Weights of a small mixture-of-experts language model, trained from scratch on English Wikipedia.
Size: 8 layers, 118M parameters.
Experts: 416 SwiGLU neurons an expert, 3 picks a token, a softmax router.
Training: a variant of SOAP for the experts, 553M tokens, 4073 steps.
Below are experts of layer 3 (counted from 0) of a mixture-of-experts language model. Rows are named router (the router's row for the expert), gate (a neuron's input weights, with its number), up (a neuron's input weights, with its number), down (a neuron's output weights, with its number) and show model dimensions 320-479. Each number is 128 + 24 x the weight over its row's rms, rounded and kept within 0 to 255. Numbers have three digits each.
Before each expert's rows: "raises" lists some tokens whose logits its average output raises strongly, later layers aside; "mostly gets" lists some tokens that are sent to it at least half of the time. This comes from a sample of Wikipedia text that the model never trained on.

# expert 6
raises: " in", " s", " ", " and", ",", "."
mostly gets: " him", " used", "ised", "ed in", "ed to", "ically"
router:125154141146124098169146129108106143074159121117088115140181118143137116154122127144149144152136063089118104137132112138101149146114169097117136141134146137142132162108111113155121096133120120129113154124102110147133082118139171148122080155117120154119149126083094139096075104077126101131112133121112155102106155128136136119161105134153168125130104143145136125151116137142133140117095124116156113198157141113098164145156160118098109132121126114125133110133118165148128137099093096
gate0:095124152161127116079108141142137149114139157136148155145133140133137150078097125116121130125108118110131135135165091144121107127108116157135104146099140127148095126110121147088115185159154111174132139118143120099143173134126112101118101063118109154139156126144114139125137107123147099127105106191148088118087122125145100125143137127112087112127102124135159115121132125112176129128124110155135133122117133062117113127144166133111160131139138122133165103150173116158057076116124141
up0:084127105107139108153144054139125102079101124105085113108146135173111099077122115181116154161096124167139161107144118114130150156140106131140127113077172121158121140149119153123178145110151105157148080117162105156143142090156124110119105126119127101135128146115129148155135124112109114091143137151103157164199143172141167156088165098109138151152115147098134134118141091120102130129091131100121120161154168141119134143156159143107168139147099106112133082133120158110129122142127162
down0:107156143136113103107177123167136139139088151111158168132121120105107097141104154154114131114153108113112119132138115116136130094131151137147119123141113064110123110132137128135100179160114104138123093132108130122129119132105113115123119148137126129120113087098169109180104137165105164128142073111129089123064135166136128107142097125105103143127087099142099189195163103127098137111098110143100142124100053106130086124119097116147110106060148105170097132097149132125119102149084113
gate1:113131145127114122116131143155125163122079152086157119085145116145104149148139110164126098148124162097114147169152168177119149096144160114134116077125086113112112139144144132136076112118133108184099125125100129135120136136140147134150131117111109131122146055094134155122112120094193140100180125161163144119121122147120141105147136104052122169141096134138144130138084164138154064125144086141114102088160127129159150099119112151161141117148133144166095106162112144116156101152087130
up1:144107148112107156131148133160106109074109131132110093143149096123123102146147154106102152113152124148083118139086113149126093123139104091093142087147094052132146156140132108124157112120082151152101127159112158134128094169141126105126161146118132156129145105167113096166152176125137164108133092150167115074145103127160137117109107146145164132095119139094140140137136100131118115155090121141134130117154129091121127134127133134126165108115141161180129110134123148123120131112135168
down1:124179141150142116119135122119083139143145100126130152112121136146131132116118120159095154119163107152106179131156098115125124143165132124165162150131108084158107113148127126107097134159139145165089157089081096110080110095111098139137095118103121115065140141086130144111130189147104129087110102093168132124125107146134155135109152108167129142109123149137150160135126117119145096108120145163153092116123112160130106107160152138107109087100124143141158140099118122131129129161111099
gate2:151088127100192157162152149160114121125117156086176146115150119108166135116129139150124130109102158135116159165108110101117159110121097105125122152149132107161122144125144119124101157154144131104101173148109102138139137136130119142131145095140113151105118156142120091108132064128124156126113106134104142133122155148135138160097108144101129126144106096161073142172150142124109127134147128134138085140129074129143113101143143120099149110148171118139136106122150036128051131123129152
up2:154147100123142174157145135151175118158119134080148127144147082138170124106111137112167114093103133174126140127133124113108063133147129155137134142145153104136142130133155093130162077092135121129137140114133114111147100108118133130109130139146126151097141117092109109130151130075132130120109112125118109170128101148114139140109112129139127145192141145134108168115096129138109148104158128177176153116128122171141128083112151131141153114114152090069131113073123167137128139188092130
down2:112125138107112117111092082169135149129131118102118156139164129086128101128110114136111124105130149137162133147117131124107149108155126129114151082140138148145175116101128145132115136172097169147095127162121116169147122150101095139114110100153112135137116142112102118148138154163137088109139154097121088099139118127131165192150163108135118112106109212093171091121122131121092153130144174147131140157133112095114168118161115096147134139129181130101127153164123096136107068088136106
gate3:122116145108134137148103121088114136146115118117155117153127078191100134145152127115085118138118155128110132100142164191094145133121135104137122134125160151080137100149113122118128145141145129087120108157144121150128160106090139152155169111152106110163091166142096142166110146182148147111140137089143131136133114100119128164160163133087097107082131122067153128106142139133117098129108123149113099148185139115151089088115119126094116107122164095128145165099193137108179156107071103
up3:161146120112096159118122118131107177160114116123134135094170174147130116118134108184104136138158106082149141119149101131138134141141147098132158136125136132134154170116128074144129163153122177151112141114116122141154122087130176119152139133136114109106104170115141144142112176133132085127140159116148091121140156103141129147135123088092127122114092139092156138175127098149112131113144135094136129125122170157119178093109146113143121101119155131108133110095171132105115123188102137
down3:155140150133115135112154127136121093134135124098105114128101149124083144137139118139147119155155143111135116085149083140120135175157156188119150119120144118099149171162129094116106122097101133114151166113142118081144189102138106141091129103080120122170120130133142156122122123086115133108096125129133145114156086072178176149127101132128118142117130136111133130156137124132138089124141113113114119189075149109143130078142138116127097113101114116136160169117123171115110151148128143
gate4:111147165122124143152144135147136098081157135132117128156133147111124172121094122077138128131118147102165145116127177164137061102117138091095103102167105137148124120142143074165157140113149122118088147147121113103148129155124092124135117114141095138103111136095170134146102158118122123206107143161115138151082145123132117071154133155091136109128133136109130145113115087148089138124161143127112110158134148137096167164088135143109128059137078115114167121158115122093116181112107111
up4:118136130152078102108106128137138165127121151093089142160149112134140170115119113148161131123119064157102120142160114062142139126100143110142094162145071093158144150113163076134129112152112110142116162160190137146099129135122138127125086107130099162145117139099124106114121120129095135102128121105132112138132138129151170159163126128150141103098159130149138150141076142136148160091138119107109123099103135138119134120129078125123137105125152143148160160136143139121121147141143137
down4:163116145168178143130152117160136164113087116115122146137111153116150116119146181132096134150125138127179142129104132096106128124111090152147166124117112150108139140163117143143176129131150126105136159097150088094148134114146166104145106153136101153131125111148089133121118131111109134138161105128133115121132127130132114108125124111109117121099129126140152133112136081109153125108136164130101149139135135133116147116152115126133118116101143146145132109178137106124115172102155154
gate5:119142103152107117120161133091096146109123171115112175087113167145135126109135108106137079105118094153145093129187090155131124119155163112128121106128163113156152154129121132123095125129154090136145155122125171115142163200114087135127112135106145116155109097173126135103105111092144113140095095114118147151133178104101130091117136120107196096135102152162138138119099120135134129128126100069142115106119116147148165178148134134139115103128134158101129115114124161120115125158184116
up5:145142144150138142125117168123129164096115106107167147105109126134129120139134148155100141075105125145149135127148158133119115121137141120112137170114139137121162137147146118147126122140135138128143136140103128117098128112137112121098118121179134091120099162170174109096128104150166136143101120096133131117148136072150162121109114130089114099148077110075113145160121147140153107120108122109127113090135140108154094144143124141092129155148076100157101115105170111121131080153109130
down5:159170149152129155106137183115126107129125156131154204172126124143108096123108143130108132089121122120114163116150108101121109132133173063129142138131136082103138116124136184110125133096154114145130147079151120124121092102103104178124127134134132179110121108132112131099138153094136143168092129084072108131114125125145129109098169129171145143132146124144143134127177134089147180160093136133129153157110093133122147114133087131146117111114116167109118149120111128085120130100139111
gate6:119102136171130104121113133108105122130091136133147131104118113111089136179118162150116122159098161129147112107147088104090154174078108096106135120116095116086095128105137118072129138154080136141128126103102141138146154150051133138128115139124121141142117092160148120134126100118154099152098146159168129113117099151182133116107173112084126124157111130097098145141092107113125176119155130096115098158096185094135122128103143123102106128148165136101134170139131150128097152134137134
up6:109097136147120145117142156093149145136140148144134137135152152112136111106111114121123116111105166114115141151121134107150125098107168122097110125144131143104147110126123139097141175135114161099122142107128139142120128114150099115143118203123098153119106132096139109108128124140127167138096098125139098133102136128120121093129152160150144137115141175090140128141080136114136075098143126113083163134106088127122136147139105118126083151132139165150119103121091143152109139139097140
down6:105077147129176140145111105130138107155125140103137162103158125121097146133122157122125127120133153131103093099099142118132123143144139139119159154170080094124124146119120108131144121118109098105156126151134146136156113112090087155095139102175096114101126096121103133099131140113129155166134138114090168087109112163113114119153107114095149124137107166110101082088125141132106098171125138116154142130155094139120153125074113105125167114101110146086092076132139141144127112061116146
gate7:156142105140107151064150095121106158110122110115120150126102103166109135088100119102129136174125156152143121100136160120132125124133125142134118142163096112083094112110116092116139110149083105133125110122168073123185105176152135134150159091130149157092146121130144136141121118150173139131136128150153137115117119127149130126106130138110075120142154134140136116119092121131140176165128096127155130165105134083134157125116181115144193155111081118123136156136118155109140121103150109
up7:087125134093124122100143095159115135142113124130151106126148142141120128129105093138152129110159134139159137105130148157094181128134127142143118124128161133136119161136085121145119118116132074092109134101178120121129116110164092107158098147130142133133147146149150131128122100132126147167096091129134130136096144157118109158145124057151141141188121122125161177149106142170148139138127119189093096123151150130149106160143160164130087133115134093120109117184127164081108104155119124
down7:127142122141123154145143158138106166127090121142143132143135114167134106096162119195112159163090173109116160154134138108109128137153114139093143169095129129059151122136096107127119159110171139122179118108125148131121114161118131142149170134123105062078171141144131107102142141146129147155140110066145144112126122136147168149128134118135091088116196134173134124134123110098163128119140085145127147114131148109134156143054131113106159166109103100146089097179157136118150136110138111
gate8:151123128165179106136093096147118131087054125145130128134109051180136140138122120139121147113132159149141142122135101137081175169118173080171144115125136132130113117114106124143107138075124142127150104106167130111142154142136171145148122073101115156118083138130166174090157134130120107134100125143107124118115107112160127147165161158104154128132159124134133119128138165129140156101146104179107118103134125130131147115097126145156172114133181119140132132115127135105141114121155098
up8:121175150137168121175154120115126126099124171111111123138102142148151091109108130159153092139110163090135149118145138104091122120122114125121137161159163129112124134103117165117156111100141114174122109130154097144151077093118109112134114151067111145141141129118131125132152139177134107184130115128126123095102097157140146100158128154137116136087093092096150118091140120157137121124117115140123158133110126132085187134108129122156116118147067132115120113123124182122129133135132130
down8:120099138128100154162135099141115124139168080122185098094155147118116156139161166142106149112128108133139131101113118172129098101080140131157101105123109154123162106146136109158123116108109140144118156129146124142111145117101073152119125171150157139160142113144159081165087120144141124099134164103161094126114156114137135145091103080121130172124179183101082140135121082130098095127147152126166145147157141152105128126130144168121126129119123169119179105147133067106101111165106111
gate9:119179085123161128131164161121130141143122103100134111157107144139141189103178121120110092114162117136136118131158130146144113152137166132129137082094102134131145079126183074140087136124145106141179145128109132130140158141160130115162165130115113101145145125144098161146113196084147115149130080120148109131178132143141138065114135155136142162120116134154112119113121112109081119104118161108125086155131110122135114107134153115118168099119120116137127111134122135130116114124121128
up9:105116189119163143173101182115126149151140116155126109137138146141101109139146085156115122110177143098127108153073120103098131111123138125181088122111163154103135118155152135129138092106133149132095134121132155131139144126119133166147135143095123130117135166118094110136124143153118136122145173125082153183150116158128141141089108141118146142109096127103109133185082116132137157112081145095143121126092162156097129126172060156155107071110101137117122086088075092111150143127131141
down9:141127076143151140165165150107137131108137145143082126159123118099122107151147120105133126132090083104139156179125146095135102145107152115138168124126129146172092173133119156147110116122108119123116142098134132083157103124105110163119117133111140115111147109085173130123151129094111136132111107139141146137099114119150173142160127108105103120127149097143124150121148164126092124137133147190089115146145097127153143119119120090090114124161121125125132105133123109131100157124120157
gate10:138116145123140127125127134116101152112090151123153141106134134085123144111146128127131088143146111163208116090116115111134110130124133140125146170128130106130122091116136164113114123116147132135136180146155149168159092142079135153140126138132120092135100130161129114157118169084126162145123138144125150118137123090083110115146121120142110148101124112124117126134119103111119098128124136136099138096153117129143135129093107103127067116104113135147138142150123156135108104095151135
up10:132204139149183113116104177099145141120146102134142123156134113151121127140140106127138109142128092138081106142125130088143182112110149129122096141121119139123098131082159133130150097119124111138132157147137108117111137144141140125123112105109163154127120126128174116116079105150107132149179134157161155133126183105106124102148075112153101139101174119153106138164135142184159140145116119145121122079073085139108114133150153103136134178118140134172155144146102155188072098106177120
down10:144130107109125142136101123120158139097165127157115165112115113135135104079181157076156150134141126090091064142130149173105113133075112116151111109087160145128093144149140105083133139109085117167149108104076134140106139121140124149133116137136152161120114120095153116095161090160148114117101149172132136152143146142147109115142074119159157142138127130123153146161152106111097115157177172126107148151131131101176106152129133138122122117133093142123076108151115091088147126147100113
gate11:123118093230115115112101145157158117150151109124146144144144152160163146140151110114143123144167151132109135160122117096115102127127116103168121145137141138137148164104116128189123091155133123150203129158180128131138151123141173116147125110139136095117097142097134130131147152121087149109067126125100101121126105116097119172145122087083103181123136114116169137138142150109124089153167117127153079093138145130108132142099102154206113132111125094106083128175110166146154128130086134
up11:169110102145119117132128124104099132123136152126121206141139106188163143124129124077140139111111080134131126165123168138120124154104129149140116111160099153120112186160085108110117129138135154109129097112082143143122120102110134162110137141171131132098145139114124136144166106149134148121178115122074113104118134103151079106094163177115139156119123114111142158127120117115105101149128142123085127173078139117122107135142139079133129111137139082084147097127104124150079128191088104
down11:111114172130136093121130161102116104111142112101113106116158136139091099109097130091159173136183163134094135099104120124115110208126125080114152137144143109146120120115156116085173143117096132104147150157141148095123113126145121077148155121167124109136139094151140145149128136122139139120125130123123142151154140122119128092128143159140138146128119113146162152107090169126146125149108146175155121135111186148127151098068119129094143133111104162162128093124150109123147118103146162
gate12:121102139107117096090134108146122109112148154140121140145141173131141144083103148118096121153131167126066125099117134096098102141129129119134180112147155112106119147141141139096153112076092122125100140140119165185072153146095134125085143139114139148165144163171156126143125123112120092152049122152136102164098087101131114168138112111138118155091129101124120127141128151129148136139130103101114105134123126130159092124151167064158141097108164068122121080145083137136148149086119157
up12:146094138132116094141122177127092163134092121130135118110075133121141099137130128112125154114133108114079151160154129126128078101156126096162132131102137170156068106169124109159119107140184131106122129123142143137100128099135121104121105128136164152145147142158107133098103121152137085057150069135115120101170123131154114125140105123149138127166099140155104145128159135117113142138080079151131140127128128182125154114117096158121144134100157146150125101033120129123143116160133135
down12:125117158127139109119121081162141144111192172145156131144140133101137151138129133110115116126116142124122115162109095135121150126124108139131097091159063150124104128102139117119170133082145162179121134125122123134120112161082158118126135140061126139134114103106119109150104086100119107083136136129135106083146104092093137134118117094133083114123161122147114152161080086137104146105148131109150127105161139121116089111102088151150136143145101133119085138169118135160146087094141094
gate13:135121132099085127143085180079100167102131123136115157124148125154144136121137102138105128151145133154109134131144126174092104145157089130138132114113115107127103106148119145123121154117085128132101134105103141136131126160108114135153121119132129141155176109147128119127119090104177162141146123163121119119125145102138124118134136137139113151156165135147139121139115106067097178169144130153171153117140165133131101121125128103109142162129071173113115125134196122112098119135128148
up13:112141141117123151095093171094106150155102090069100100129137141149148120147091145146147093128124148102123120115136118119129103147144151128175148151151135155106086165144151118135108158125095128117140158119110122144150142155117130116125129148128173135116131146127096115143087143099133143149147175085112122129126139090096118115137117126121128098085104100127102168108166121142146142129125092219116130121084148152106138128137108106126093107166112153164105139140149138139152111140161142
down13:155137095121167127155129149126147109104091152119181128125133137135154135124151119140122142135139082120085101156132142106176152130096120134160147206134095101094143149148114122124137125128112125109137141149150113126103137157133111132132142102109140132135148126118068141140056109141176093157139134158123122137151110132074098151106129163103129098118105137167134140113106132138125122109173058163155150141128140161167095149134132107106136160161108063134123168113118180108071141146126143
gate14:159116104120117086145145113127124130111156117095147098122152164101103153138107131118114131108127070126107127095153143147114115119163089090146133159121131089116125137142108100158120128103157126127119108132114147097142158098083106139142101114129104175128171087153122121119125210185134133111126105132134100147148132115140105141104158115124174150178126151146143143153112115107170101176108155145104188093132088097134149146108099125090101143096148133157139141169114147148147127134101112
up14:108142123159172136096167145152116131161155157107106137131138121111120143127117132137150157145118130125081108135125116145113132115118137128174144136193155118165110169137149125084111114125161150129127125110115118138105113160118114155120126161148118098146176139176153096191061127130119077109117151137140126156127090099153110162113172183145093134081167144144095136093115108093127118142117140149119107163137100125105130120091121088112148131131124144150109112168114139143103094141108149
down14:124128111174103158129093127176148061145129125126111119153131154168145117114149156146140132121156089117139112111118142130131116118124139142158095105141134116154133119127127071129148108097171149097147141090161167139112172126116129148119118160107084179100126104128122128167143144173142140112102104108138110161166148115113124125113155170140102084133114129116127111152112056099130134142131136138132157125113132126091113098101090141128157162124103141098146137123112122153141123116133150
gate15:144152133101164078121117180100118114147109104130134166109122114137141136087162112173091144142153110151133128119130129120117129152130153133110107169135127140145093143072151149146099145151125141084088153143141107133114148120133089122141126112156119096128117129132111097138128096116168107191131136144095152116115061071127125146087106106114130122126096089096144175108070117128153087151082145124099140123100112150126152145125121098108135154129141158116093136144159091103106143127147129
up15:086097106123091119122109137103100123148154136137122161147114110126156079125157117183093140104162155135114145104116180178096153107109125126135148161108129141123108169114130143140118116123171105126114109138118167148136115107175103109131117093107148127138120125135133138141117123081109145076123102099140133078123127107138178123137159117128123126149119133115109151146093138154155095139130103159138134108076104130139131113129101129155177106131103145138116105127122161129134117164149114
down15:171118094108138119170075146148147150110130117156147105105136150122149136112103127127077109140100104160160147142116155139111141124052119141122146147138152128131103133109128151109156126137140127125144144068127120109091121118106153102094131126135128131128115063137107140095159100184118120144143079120122132124102092114094130117120139125149093153149157117107121154088184109123068127095140153144160123150118093112112101106151138176121132116157127147112107138108104137149138128117145120
gate16:116149121152128119078092165082148110145151175144115131120124116143103152112091104171126152154125107142164139098123108163112169126132101091134113151146151190109115114091126171151178126122131101142114114102099123092131149133178146150127130137073099143110125080115121150103108156145118131128162122175168121122115136161126152091107121079115127102123099151136119167143072125122130125125161135149137091155141145146135147131155151116142106130183137124136149131089126107113157083171121138
up16:142152191139140111148133138121159125104142106127159121128190156126138105143115098140120130143185088159143115123126134160090154107142113099098146104117196092105120117145100124154162094090083144122167110137117081087154129134129076130100121104144160149103117147110114135091121144126162167136154110162121154153145115127106118130126129151092139132147153126105172148102115116128133110093089152139159091125132116120134137082162097115154118145136117127101128111100137096133118167167116106
down16:117113126110137128165119127150144125167122168089161165147140135147091134114127144118157138093147124158114119129144087119138124114130131098129127107125138162155124145116121137073141124117156109147123118157129132168097085117136094123137158099148140145103107153140158153146183123142122156156086139122118168135156135147151137174115142156126134087132085137120090106103106149132099146064131085169134128095062139123141123104120104086116148102132146150136127122117179127108123150119126136
gate17:141099113081114115154130112162116128126172081151149151088124130095150142104109121117121125110138138127099157127130105148131140155140131137111117164155158095076106109093128117144154092134148127147175086114131114073119101135116162140119129100166083113141110154135125144156130104117149098122128113094108128157136148149141110114110095130138099139087146136134116133117142109100106161128137100118149178128156146117136151129137141143127158107184111118168160122138124130147145107123113115
up17:139118128165145107120130087109126184139111098152120115119116102124107091111094146148109113131119142134122170083147113096091107110121110080127124120141125080102118161160099101087132101172123118121110102096136140129141140147132143187143141148129108139123138166113132113125129147106148167096153110090149167120137149147162137125148149126128151081134135139167097122145122166128130120068135115134149160131117138125116133125061148163099141103162115111100153146124117118174170121147186114
down17:111154107121107123136110133127117117084150132134148063129115109176131170154109120122109118112128171091151159123135176119111126099132118159115096144119153141097157081081183178086164120152109161124113136120171116111117149126122143099121109117125145144105177153122131137111129098107139119152139133122139154170099165105124134157108137096120122101083143098117109111102123152153116139096151130148146135126104191104171154111148141143114142143099147135153137111098137165159089122114094167
gate18:128089119184093158112097107097116132127141117137110091156162118164117122142096112127149145115187097146104115135115148093121110138130132084109124122124117130096150157147121150160115188130136105129117127135187119126106143104154107058127143092161100132134133121132138151113120140095101179122166137121093122155149152130144131154127188146085157093102159104118107141133103144174110119128133114152126113135181118090139129098142168153103168123176140135160090147114134095174108095142134096
up18:112148131118114175148104114097144106082141138120112129140194074123170095093117088176090163125115122141130144089107129169143103087147104126145110121125128103128103101130101133077131095125099125139090155170127151153097109140153149106143139166143122103083124112126151142116152101137097121116111134118126145155124127150135113121161131137148137164119153114140150132125132121131072145138075161144075104148145118098103166105153078086160107116125143150163133106121095125116081132114157120
down18:129147112167140129082115159122128082110093162108144141123136152123145106104116111107150097122147121142113122117113116132151127129111101140097119092140113129165123120136138151153119152145106145126092136113137160126086132163110111120123147105115119100158126161110124151142121118170113133112119161097134122139167139084105132135146145146123119132133145123163156151134114140117171148141149158154149118160131110116105153176153081124134124104141136136124124134117133120132127112091143132
gate19:128121141137153101099145051135154119145167160102137071154174145170113109117118128123128127112138114095110132108089155153151115129118170118169085100096115137125118126130125156128159134093117117136146115111124160142142167137111136116126178121120164105118127143132143100127101145187156122118110136150180103139173141125089120107096129149111133133154166116133136095147134144165118124112137161147124131184109100126094160129133106132162155134146112139134154130151122178140136067110126146
up19:127136120134118150105155104109139117141119167150117128169161099082103115111100151109099102146120118084133110031133149148153111149124154148110150158138119100142163147109098117107102126139109107138122155156122123126097130139133147161182080137132130103145145151097114102099163177114127151109113107096139115148165168117184152124120171132191156133107098147096155134121090138147140088182147178135070143107146132181143155159128182146163082085171133123120116158135092141140128103113097130
down19:153134131114121124103125146158108105114114148116129122103130108139124101119136168153152137146190117141124126109157148105123132136157114142099155145109138124120093120107142125134067099097128095127188116162112129099145143110108121121130148107159126107121129093113113125091129117111108124179120111119148138102098144122100113193160102109127131123167136168171193149071154152166107146116101115153128156124084131121177166118146079120137116121098164117107121081102170088150143125123121123
gate20:122110120082157128118159131130154146133130123165125141126122156118109130165111134122119120122160091085146161123125112138134119134137171122142124150121107149140164145119111128104090131116083109162141138083103112131147109119119060122114145126128115105118105131153099152132123111169077081155157126114112145151121132150145119136141175165110100148098146164105161103166097101165146124078122176111140104145108147145133129132122089128165119119130136111117107103115152115105125115095153131
up20:134167106125162142129135156123108147145143140151128122141159149147100157090136114154074093098116104103135093138110144125134123097127194165121121147105132078106123146085149130085122113139114162164093131118115173157144134182099125104138153154123149171130107133126141101150113123128117108125130136134110162143053098119111144119131095139134115141109144132169115124161107126112113068159138136166076134138150127152080159097142142141180120159163161107150129150139116101102122149133172159
down20:091111107119176103142114143108153117160142158133141129091115117116127140107092152125150149098127130115103172109128157126136146123099168145144152161142134144143118141111085146140094121137140084113129095116134165143129160122110070080135093115120130145128144102143111129132155145116138111155117146116140156123121108161117153202122120140111089118139092111096136094113094097142113108135123164158163133140110192121151125131113119130131100129134181080084144132077141160133094094115118118
gate21:109170109104153138124074102136150075123144151137108094165108134157085110194073152136098092120139147164112103161119140139165109098095150116150094132127127145132151135149148069173151131133094122100149134174111149121111103152122144162157128148089129095098117143148141159121124179116135082118091126139062186109120145122165111103133140104147151100128148146125141135129129101195125102133119114075138153097107128111133141146184129123146138138139146124100102090120160147126175140114136089
up21:131171092118086131126103076129115125124113164117096116121079161129146110095152111174136144118135160113141147071126081201116112114083115142091095130123132105118142098131146146122107169119104121140077165145099143113124168137163085108105130103113176160160127155092146150141099085114125146118161122104140106141119142150099118133129134106088141130142138134136171172160149141126137154118147121147166130084127142121145142134141178152136132102132173115124148097111103122125128149143127102
down21:130121135129152139101162108176106169160126113145175132120180121091099121148111152146136169124120132140146094101062129156094122108126109117127090114149126119108131152146108111152155130162158125113116130149127113144109156129121131151166149111110074073103137129139145142127168166127146091123121171146173143142106127123151139100118151139093096129127080072106063073138148133144154114116147147117150141125136137113145114129135123138128121091116124149101142161176160107138153099150123130
gate22:125120118130147139116116123164131136145107134127139142129101158103078115128125127107138141152123158149148158147146114117100104100151102111127112093098107124142130133132118157139087146116101092110079121128156125112116154120147127146143147131175141201136121141154192150075128103151118111152094110128125079117104132130113135161146133124115139130124112127132160137114106162148132147137156100130094134140126112080143120187143145142116090126078099086104101092126136139140100163173135139
up22:144136123133132102140121107157129159119137153114141109122078102179148169162081120137170156135148132108129132198090120132146109142154131137083159119081126174171128098134144126134142091169152118103135133134110106186120105133132127141152129095064161144163112173165130091170112153100166155154132125143109124132135100101127113137146139096117121132120090141131144104128164147125157142186091139141098153093142132124110123139124159077145147072139112152152175114087148142115141153150154111
down22:126059117129128124150137116151138120105143102128165130144151131107147144134146112107156188120114130118154148135124095132142135108132096159129092104120099132150107090093169118137133152115159108154153094178089170129107146146124124098127152136160152098144101161140129156116131147153107101060153138127169120128122135153125121129143164069141112111105106140101140150148112117100138137139132085127138130152145094114132148124157141122173135140120143122120153124143138115140121091115153122
gate23:117141134146115137140146128076125113152150111149128147103150119164147118154073093116122126081147119118135144082154111157168148087158124107096111074163090130117138131138144163103135096131112124157111099087093127112096115128135137148117130106124139118118141152139162135104131143098108118125127167150107129127118117121092178126103125156144153132099129144131131112164127136133124117128116143149149135132107119121197114077118129124111127114160126142131113130091104105128135139148118104
up23:145148101108115127124121096151137154123128141135134110125121133132123098109108138114144142133104174113185049144149137147160126166116135098168129111131156118122111129115125120131152113152123132118105138162124145135086161153171086146153149121102078109125125121167107179133170142119112114116083139128130159100108142104128113141137107119111140155106156157083115183154130171141157142145105107086135201137153142127089113106116159145145164132131123123152120119144142124127150089108112084
down23:113208135139092089179119161112143119106135170103089105119130158090147157096152122117157120091158129055138090117107164116146098106092076114117112152165138150104118138130124162135144164116135139140132115154117130148126113141161135130120170099145120168158093143112144150117136109171135136107119146070164122129147131113161124100120127139113099108126109130123118141149150155134128120091066114127062109140110128103115149153187151152144100132159139122109131119110111054107124138105157106
gate24:155135158138131080133108110060131146194108083116136177099137090131131145115084126128099162106140120160165094092099133125131174139153086129124184155137112147098132132117173112108087134164157139132088157162148151174125125163146134102125134123103118129159156089093127106128146092135191118114131124173103146123141142152113120151159145136102125122108139123150143130179124154133146109135112163084125133139167161140124165136184117098154110160096121135124124153122110129131108130111119124
up24:129153124056104156157161098130138152140177155135133135140178210139161126096136124123132133139088116140113114084121140072130141128108128135130099183142141114134128127134133096143146133194113124089117139116150141144122137141130142099123125066127130117135132153112109161126137131090115100115110142163108111130136179124144144048111121141143143135144165082154124156165098094154116133135114160127147109109120126098089097132150154124155116161092111129106113124129185145153105157160131147
down24:159108144170134101102137123138104120127097097135140126154143102151123124120139142099072153122125161111137071087106151113113128134119135123114120131122118095153123122143102111152123125150111132127112104154119147118157164124134114128102141148136126112131119103075129096149122155149186133110135084163129090112116108133068090185130133145144129102106140163093131122114102156098175156088095151095135142124099119129153134077127165136138136158122130140124137125135081161157103195113132144
gate25:190108138120142143107125087118105128122136124118096108109105117096095104125139134144061145149151121132092124149101138130119167160129111110155156105113138160071097088124107118122106127136154126101097114099118117118139148192127073126111110128136113167121092084185133144132132119118138128125132129142151088146122138164181132114145100132142138120122102153098147124148144094147122096149142104120081132152161124085144155113119166125082128133155137146119119136126115109129105099145102157
up25:112067165154125148121166132114150135102131127127090098097125114117171125157131126138107142099109152110198128101139119142088123197119114132147138138120106148138116148173125095138113120117153101163172155133149154147104112126146133103128148107112086103135137128141147110079107098163155113094102098106120078162096148144144099108128086117159133188142140115137187120062115106109143114128128107168209114131137122138149079103145121115118121141111186124142152145121129110169131147111091146
down25:125143114134159156103112145144171131128130189147126116133150122114109142100138104105114106116110090127109113120137135113105136101122184105167135118123157096082114166114117157131152151125159129132111106128145138121091126131131156105140071141143150105138087115157093138132105157159081114141151149133121106152111130104134115147155140137090119114159127101142133123137118059089136106189127103142124141116166114150180110140160136144130112112134114118097116163151126152102164154114133142
gate26:117137151123117150114152113118096210096132139130117135157159103133107131152118145159144113164133132108118110149149147101164173120140094122130108083116151095179158151135124123143117106135121117160138176159162122079187109077139140144160125147124118118145098119127149120147146142137098167141125161124098117106165113116138134123073116117100119169171134160118120121173105130131124125169078159157143108153144138139134123156091150084144157136138145091155120130112162109153125120142141102
up26:130114149130144144090175158141146133134117077097145093114145122155090116135155147130149129092132129109133127165127151136124129108143124162138113142112124121149137156153160138084125091130134159105162115093115084104102136162127164116114111107160114171107110127148102116142122167103141136109139136110135138135142134146142099134142123095098119084134127129132140084112138152145158161122111169124118165118105115120147151143114131184117113123105168168079117133113128095123146113129157138
down26:130178110158108122122166077089108146083128110123075123116178141104141117110107118098113075093139165174103098131129139103156101137156092108112136102101127112173118080121122113128115153146126141131107130161076115123095118128091128134141121125136153158174112150112137148142128102119140081144102109141120164134144127150098150111110159128115117131146165075136108149143133103112132125125133141176143092143115085079105103116149138113119122129173119087155126132084123159137101100106081143
gate27:126091100139136113119097141157131131120149136135092114114060131121170083100182098107119128151133112140141102108101120156090141110144110138135116097116139152119093130109138128155093112132115092144086111133155144090164149105154076124147075142091151127145133146129119134151138127098157169144123132121116169124154130132123132113164155115158152166133112109122127108134148108147135163146149108143133094118102082100163146209154104142124150128099122154114127153110119138140109119117134125
up27:129145088127096138157124155108113093123104161132126074122118120127135120124107134150093141121138118157137142136100161125177120149145158135120131139084133169129125095149165148152110168144142127124159166119136149119127147126118116161106106136106153141090152146127129087069124112132150112110141108147111135114117125089144136118116145121128112106077084102125114096096104123110084144072102146120154157117095059155089162111121120143106106129142113134096139132106105138150129074063138111
down27:144128094094159130161141123092192154124106139087166124144102129168136143100126123101129128131128139137120154147178162175158132107119122124138125142089137094134097118120105121116130122081133118169135124123151110138090145131134133129152107114090092112110136127132118151112132141093115159159118148129153144083159154105082107137136127099125128130161093144142189108154122117161127148139125197115053123114109092131125136108133105140134137088131118141088121157158114105140089112151159139